From a checkpoint of a small mixture-of-experts model trained on Wikipedia.
Experts: 24 experts in each of 12 layers, 48 SwiGLU neurons an expert, 2 picks a token, a sigmoid router.
Training: 367M tokens, 3185 steps.
Below are experts of layer 5 (counted from 0) of a mixture-of-experts language model. Rows are named router (the router's row for the expert), gate (a neuron's input weights, with its number), up (a neuron's input weights, with its number) and show model dimensions 0-95. Each number is 500 + 25 x the weight over its row's rms, rounded and kept within 0 to 999. Numbers have three digits each.
After each expert's rows: a language model's description of what the expert responds to. This comes from a sample of Wikipedia text that the model never trained on.

# expert 19
router:460460470479496500491518491535494504501494489480451504467517506458480514510446489454483512484481461529510441459510522468527512468485494437536491521549516534511497489498542486513465489476485528475503516450523508520514475513503491449517485494465488481525495534509493490511497514516494521533
gate2:451474484507520521543491491512475490477554472525428505495501512480488478476476522494489532499407523487504516514504503463491465499468464490522484519506475557493498504495506504495446491484489491489490509476486482538509514468531528518480543467497457494498521491496499498485516511505486532464
up2:462500520466559493524461458436468518462566496509496503509481509510462516497497507495500490482490537516518490508531525526502528458497488507476521455516527505504483459494487486452481504515478509488521478526470484477515462520513487497510483453490494527491544516497465560465505522497512485495
What it handles: Table cell pipes in stats or data tables, and month names in dates such as 18 February 1965.

# expert 18
router:493455511488534462508506489513532498504467503512514485490530537445491498503479483509503518555500485517459494505512519478438513503489459464543534516541520508477485504475556493532509484447493477471474525493537514516520456515490500475490496445459499514519470518518477486499501514514525527520
gate2:495486487470514549510481482467492505556441459492522513506490490499498503504495456522511489516519514487485499510498489518507477532449465469521473528520440469488446484532511536503456483501490522532468551483549495476507433489523477501509485482518479501527514512499499472510490506530516498506
up2:490500515499550496479481473514502514496483525476511487513495483530539503482494534482462493511536500486486501520480471481507498467480461517511504500488518556508486448487510453532507481505478456532484425513475502501523481497541536439511455494497553463517495457481486522512503515484478466493
What it handles: Capitalized opening words of proper names and titles, such as United, New, San, El, Le, No, A, and the.

# expert 5
router:465461503448482468510527507501500544484452516494498487498487491491491503486467436500538532492485496531482487496500486512473519509508459459507508559514528531512474472464518537517494504440513528437516533480530508520472502522488503467504495491467517507473521508495458512477497520534473488490
gate2:451499516469514484504498517521502501506466464474480510494425495470460514484475422563455502471487484512460497475490517526483523525498477513476467521497503520510513498503528465468480488500514560452522495478483484510497505500520501470526489500537511527479494491541502497516511485511506478536
up2:496532514469462516526480523488465480460530475533522498535454537524471509509506451531476551514499533526510484511515474501500492480479487498425484492481479561517451465491480497497467505470509500489506530487468466528500504489519511468508516505504475493491529502479514460545503535500515488493
What it handles: Prepositions after a noun or verb, mostly in, of, on, for, to, at, during, as in "ranked in" or "according to".

# expert 0
router:460471492463533481500522513508463472504470477499500511462501516469464491556478476490511513554476531515472479453500521458473512499484476469500477537501497513463457517469498487501490455492510534456478486463553520515521485488465499487501456476477497490515515525509479494524509532528515517535
gate2:496512495522471498488570463476531509518458528535502491542481538537522520512489501483527467460444466511508517491514480486470510498529481492558487507493505498495509499525509484430546481487479496508530517503529474456547495482494471511444468492495500486503493494518540512489517510486505494498
up2:503488520534476505510504452511506525509562478510510508513456499460520454462496518530539513443495516521531491531518526538491536448509497478479508474508530489509520489513503521552501530535525518513486519531497529516495487481498517507517545496507518506464454526480498517495450512475493455515
What it handles: Articles and possessives such as the, a, his, their, plus the adjective or its ending after them, as in bas-ic, v-ast, perman-ent.

# expert 10
router:483451470492500485490527555512494511516471489523441503468501515464474507511441465490536523534483494522522483479485467484465503492500519470491521505494528522473470490472485486486484499469518492487493527473555536495532495505478504457498491482465558504516528524458498513543494519508533523530
gate2:441463517502533521503476509469506543528509459494515449463531499501526480477472513510501521474491509499459502471477498501503500528506473455505512494512456526502519526448524467498507468536513475511487547455529452485508522481522511506471479478484526497519484482504482508463509509517557539492
up2:501510518503474489542504459534495477504542521488504483513495488515485459536534508501443502482546505549511535530494527518511527494522496493568486505510505461512508510495510526504496507472538525495514511536451491535528485480539513500535511525519456496495451471485508453515516491497444486482
What it handles: Pipe separators, zeros, dashes and semicolon-separated chart entries in tables, scoreboards and discographies, like |, 0;, —;.

# expert 17
router:495462502484519516499517522502480506536499466475480523449520535468478490499431497490480524508482510530480533510549508458485530492496457458501524553534538502513463530476540516488500512485532497504511511501548528516488472549459518498525475499494523479504522521477470489474498494497524492533
gate2:498438510481483487509545468497520493485518507500467509483497476525508473497507519504481526485499483513532490497480519482475514494548553463494543475505542518544468548528549514506496511474521513522481455457490522487493524461451503503476474491484499498534456487484454518480473470483539490495
up2:508493510474497504585532520470500514520502450565523483491469475485494530482473504529485509454511483493499498533503499503481469500510506464478536517560525495510497505528509484507475501506494502522486471497465534501487505498470506516508546509464529447537491501539510536480482452488533522503
What it handles: Single capital-letter pieces starting proper names, often in tables or after hyphens, like B(atticaloa), G(ent), -P(riest).

# expert 6
router:499446491470481468497534488486542474535500481477464504497487492471460484491483489498539532509496506504478481493522483468475468476499438449472482519554499499452483482486554519499496480469503507462487514497518526523521475498489512470536497458471509471489510500438483493491504515501542521500
gate2:512497498452459517501478499487510472495492487517505491521510505498493482506507473490486494483487501479502552491525423476457503467480501442487480530519458549459476516516528539477462491474486494502439510533506524539490452520511495474510495464512465475505511523532469496539488474487517511496
up2:517497505472498513499465526493480509532456489532491478493508468524520502525490475503505499488483539492450547541535497483483456474557458482516531507507495523487506514491512474480487486483469482494454517501478476578528501504521496477510519476517510515511504542451504483528496471506475500568
What it handles: Opening piece of a word, often a consonant cluster like Ch, Sch, Ph, Bar, ro, plus whole words like arch and saw.

# expert 13
router:481421507517511470500523478522467491526486494520468462475498503469451513499457478492514508549506512561528498499507483469481487480544486479503523538498542499489495511453495489513529522489523523452505511480542473492540481464511536475535518496481540496503496494476511507507504499553508503494
gate2:503505494530497462463540514471487541507508484470492512526517482477492517539492430510492478510531541526520481458566526480508482519495518502498468491495532546530501479469498556498552501496484474504512530514498503523511511460562501529498519473473512501481477535515508481491533525488491513498
up2:507500478532508432503525539497496508448505506524467518544507460491490534516494481468476521500492491502500497462556495456520493511552479535499510521490504505508508459507497519476519437496506472484506488525529454511534494489527505506535548497480506477567484513504522493497528512484474478494
What it handles: Opening parentheses and first pieces of lowercase words after function words, like c, re, con, occ(urred), im(age).

# expert 20
router:490445443493521495491521518530514466515487497486500488446497506503493498521466498499519546534509509515521517487497507442476517451502477469496486500509508513519497463503532527468524515490513523440496534504519524491519512529471503447529475499453488492531503557515497507520531489510505497563
gate2:485514532487521499478493474491488544506486491468527520517512484498504522533521505501557537482475505498479431500491495536484499495500508498506522510542502510457473530494532460517490455464528485469493505424531482531494490496494477526425474484508537488499513456514514502510484539506495477492
up2:478477491533491509483551503507533544497464494541475502522489489508472498468475489509411471489480484545509514474523454501523502527488501474456527506501497499525513513496473536494498524488460473538460495504515536470522469497487458486495492454476541501460513503495485520535472496508503501477
What it handles: Digits and number pieces in dates, statistics, coordinates, codes and scores, like 196-7, 56, 12.8.

# expert 4
router:482471499467507493467546539535509479525472443501497504483518515483464489523449490498510551489478519551459504473540519478486483488527491444508506488565502509503479492504532496523535514504520525461480502459545510475501462516476489465479507501466496518475525535487474509497507494515504506516
gate2:475450497473441507509496559470492513484500488486509473505476542494499479527431460519526501534520496468508465532500502493514486483430528495491497519568512492490523530507504485461505519501496492514474482469519518469509482494527503527476463477520518465494527529517481488532493469517492508509
up2:518496508478478489471479528532521514513465483452509473521527524517518493562511484496491519492503521497493468564529521509525471511471513505539472532551469475532474519512467473463523479515497497493489517440517468489523503475513500521475459514513471453494481523532460491493521473521484520506
What it handles: Single capital letters inside acronyms and codes (NHL, DSP, IPA, VAFB) and capitalized institution words like University, National, World, Cup.

# expert 14
router:467454491468545485471510510513505512513499472512440469447497505505512501538475495537495529495496524569472507477483471476474516493484494469507512568525533511478490478487526514558462506471519532476509507484530525503504479501482496470508505452487534510529490491518493495520490475539513486487
gate2:484497505474527495573525503473494520519545498508492470458470550523500500529498465524512526494513516521460500465491482489454498517444496490537489535513518489535495452520467470492512496479522507503465529486527498517489518481545526485548474506497523521463529465513480507505514504547480486501
up2:509470500555470454494472506516494506530457483475466469518483488513522515467480539467489538501519483533517462556495515513551513476510501501506484500475454482466497537446512549515484502511466523460514508514457497493483502550525485499485499514503502464528487521490508513530464504484474487513
What it handles: Narrative verbs and verb endings and the prepositions or conjunctions after them, as in built, establ-ish, had, with, to, that.

# expert 23
router:490475526502499537476535501540477493518474490466480500498495523508458483506459481511506496521480506521500470492519466484448504463486467445496531493509554540465497494484521493514512542506498510494490520455490496526503492543530477463523508484491507523500491549509442494544515502556544513519
gate2:468493498495509491515484509477515526489499510490516526496480513480481471485521527535506539509482500516488497508450481527514450454442457492482522500481541536536511505510510484456471536481500496472471538520470467493520527528557534504529507533494480494475473549498482486506511490553479527536
up2:490487480499486496526493526479462479481500527467481517497466519517504480533532487520506473541523524498488463497476548525487538505529509538485466521506485454499473508505510525540550508527499474489477501539507504512508515481500572449553486505541516491518541463513469468476481513490493490466
What it handles: Pieces inside proper names and non-English text bytes, such as Br-uss-els, L-anc-ashire, Jack, Alex, accented characters.

# expert 3
router:486449490501547472505480521541481474537494469474493470511506521500440483502455473481532526503490499544479493485534482450494511492503509504524484544524494497475496513500542494527459508479509504451495517481509498534521483530495512442509429483484526488476508482508491513519465513518497540511
gate2:494448489465551504507488501472488479518497492511520493496499540511455495496476486493528517487519525531453468486480472476536528465521498518565499517528479459495507516543510532500497486509524507462463510516510517511445494559519497467545463520486489488477492462506488470479491533516500468491
up2:516536482475523507467521497495526481487479491510499488495503469517490497467472501493480494514535485446508531486492430458488493514544504493483473472482488499523439490506441496526496552519506482551488457482510503427487484513501544460515528500508495481516470520498529470496487492525505486516
What it handles: Verbs like was, is, has, became, been after a subject, plus pronouns and -ly adverb endings in narrative prose.

# expert 15
router:447480529507494494525489527492466500493519449515463494466487532479506500517454497462487512541477529503516458490521506502468518489484498448487510520530509496496500499498507555493478537460515526462496513481525553538528506488486536460474488488473541517495492515465484499487473550531524491528
gate2:507461504515495513496485512474492516492501506467500529473502537470498493506494459458483525482468543499492507520489442502530503516524489440532484497521541499534513503478489526503490516527522551506509479502519545519517504511493554419538544502456490508517477478472482489494492503532471525519
up2:486492494502486505493486483503529484530488507527511445477509491521466479488467521516483502524501492531502515525499503523479493466485485481526457522470501478483500512466524490465552523520504454419524468566497486496500541496531510533509499448554501497537482470479495466466485482493523509492
What it handles: Second pieces of words after a starting consonant, such as airf-r-ame, f-ru-its, D-om-ain, and l, r, pl, cl.

# expert 21
router:428472473460474483509538498527476521524496436514458520447512495488484481486475477471490545528523516506475502502476494478473500479522509478527497533535524504490479477454511521517471507480498492484494529469529493509548517533485498468491513480484471516461510521535464489501476506513513520542
gate2:451500499449510506495477482490491446493500483478520463492513512488500501502516488494463563513467498508521514521497530509442490511509513509546483497510474512490493457474470456495473518514521564503544482508458477460526511482497512473525489476522506487501451456500495492527464499519548490474
up2:568497521553544515497479502493494543500488498535511512486482465547543488549501530524489489467540525506503519503526491499508490457475455492471476512492498494493503507550542495532507493541522478482506481489525510520472470500479470495496487528484507509512507511488515526460530498475464557463
What it handles: Commas fused to word endings, and, semicolons, dashes and pipes separating items in lists and tables, like Daffodils, or Cliff Richard –.

# expert 12
router:472473468502551484493518552524484517511485467475513486500509505460449503506466470497514522489480517554488493497469491459471502494510480481486491508548519548503487504487538492509499527454504496473500508490539479498503489489473545461514493489455510495467480565487471488499530476542529502539
gate2:484513525534576531486524472517504526502515529488515518515469507485527460464468506462491457491489516494500508525487542474448536512495460500494481491519520505533513476475509511504528495469480570486478476524493472504488472501477483471471487488524503550516544498475520472500526489515530502464
up2:523501520481477474543449466524501495481490478502490499487489540496518523476487477521571468476503485505483449498530454516508488458496565526511525496484507500537520509549526499467514547493508493495481504476495522496476485528528469533513520488518483532497453494491542544515474518479505520509
What it handles: Final piece of a word where a sentence, clause or parenthesis closes, as in period, closing parenthesis, es., y., ia.

# expert 2
router:466493499503566521518523501520515506492451468504491491497493480494452494516478502457515523481485498520466493499471462466473505505491453426514495516520522514460469477479521499516498509457505484474496531458528507522506498495469524483493503492437513480525519528496457491510507518541518550520
gate2:479504472524519524521512515448467499456499489498477522461460470507513533525489502478500532491488498499453503502442472484503512492498505542490437523487494523490530486463504508553512468495494483494513508517499492523482547477518558513559502521497470516459496491468475489528516512489487542475
up2:483524508517546529484490564498527496490481508521514516496505472500523483477509478463492495499485530500454490488432459494510472493488460523448535481497492557524494500478522468506479501510486455484497464505531509488497529460467517502488511523476454543495484483520485455480488521491537509465
What it handles: Pieces of personal names and place names, often in tables and lists: first names like John, David, and surname endings like -son, -ington, -ie.

# expert 22
router:485403519506483485488523467513488510539514458488514474479506500478511486506465483470497527541492468530474489514515496477511506480502484468482502534531538513471498506479530540500526463470526507462509530516524521488534511506483470474479476459482473486495516492463487480515506547538510518542
gate2:512473490500479499539491518476540511474477502520467496516476503485523486497445432483476452484451506501514502500503488514524472524558468481517483489520537498483494517532505500512517516496516541534492479490449486451519504479485537505471528509477459448549486518488508526507502496522513462516
up2:518496517517493450520509495505497493534514468524535506465487509491524525516507490507529478502448527511517491474494530510491418484540495495541478509513547516498495481533500452505501534477506517532520544474519551529518532479500474503476477481517510488484479475454530500516470506473514519555
What it handles: Opening letter or two of a word after a space, often L, l, E, j, Br, as in L-ankan, h-ierarchy, c-omm-itment.

# expert 8
router:453490505463516503523514527490501508503519479508513501470491518508458505500468496503519529492485479560508501445521495488503488492509503476531485514504528518474475474494536530481505477504490483493521571500559526509558483493486556485529475507450480508461527522476460464535505523537511498483
gate2:505534522504532528527482528484516466476488494528484478482453511501465500503472527496480462499507519555477532493472458477501501506541535509508457504501529480502481467515526497471517526458437506486504517468543501515514505498505497494456507497475502516465486552491498504529507532463517566492
up2:467539548474483495544475510506451439487535504524498478468477457503474533503492505561494482511486482536495512476481519482517466482532502513535518517515519450470507458524519473495533502470465469510511523500540518524520496509491508511522496479498512525475476462534470498483493501487544519496
What it handles: Pieces from the middle of longer words, usually before suffixes like -ation or -ed, as in pres-erv-ation, substit-ut-ed, oper, municip.

# expert 16
router:471470477480528505468521505524480488519488485518470485498509496463495486509469485499501496510496505522510500483504500421480512477498499469500503516575557486491512494500511497511467545508499537483470520490540550502560482476459515486492497454454461510461525508476495511498512501517554499520
gate2:516526507537492526474493495453515528507435481514472499501474503471458532516505479526503486492490512488509516484549522506427491480514503489524538492517537481541502471496520499484480529487500527501450522460484518526489486483450517505496471486507469495492483503465531470520552490517511544537
up2:475487525465475516485507524462504541511425483469510464535513506508486547495522509499511528461475526519509506515490482493497485485445498480470472470530506467496533504531503486500516527493487523503475439497485534512490458476500559500495492503485509510477544479482510483491477475486466453537
What it handles: Noun suffixes and plural endings, chiefly s, plus -ations, -ities, -ers, percent signs, and nouns like years, people, members.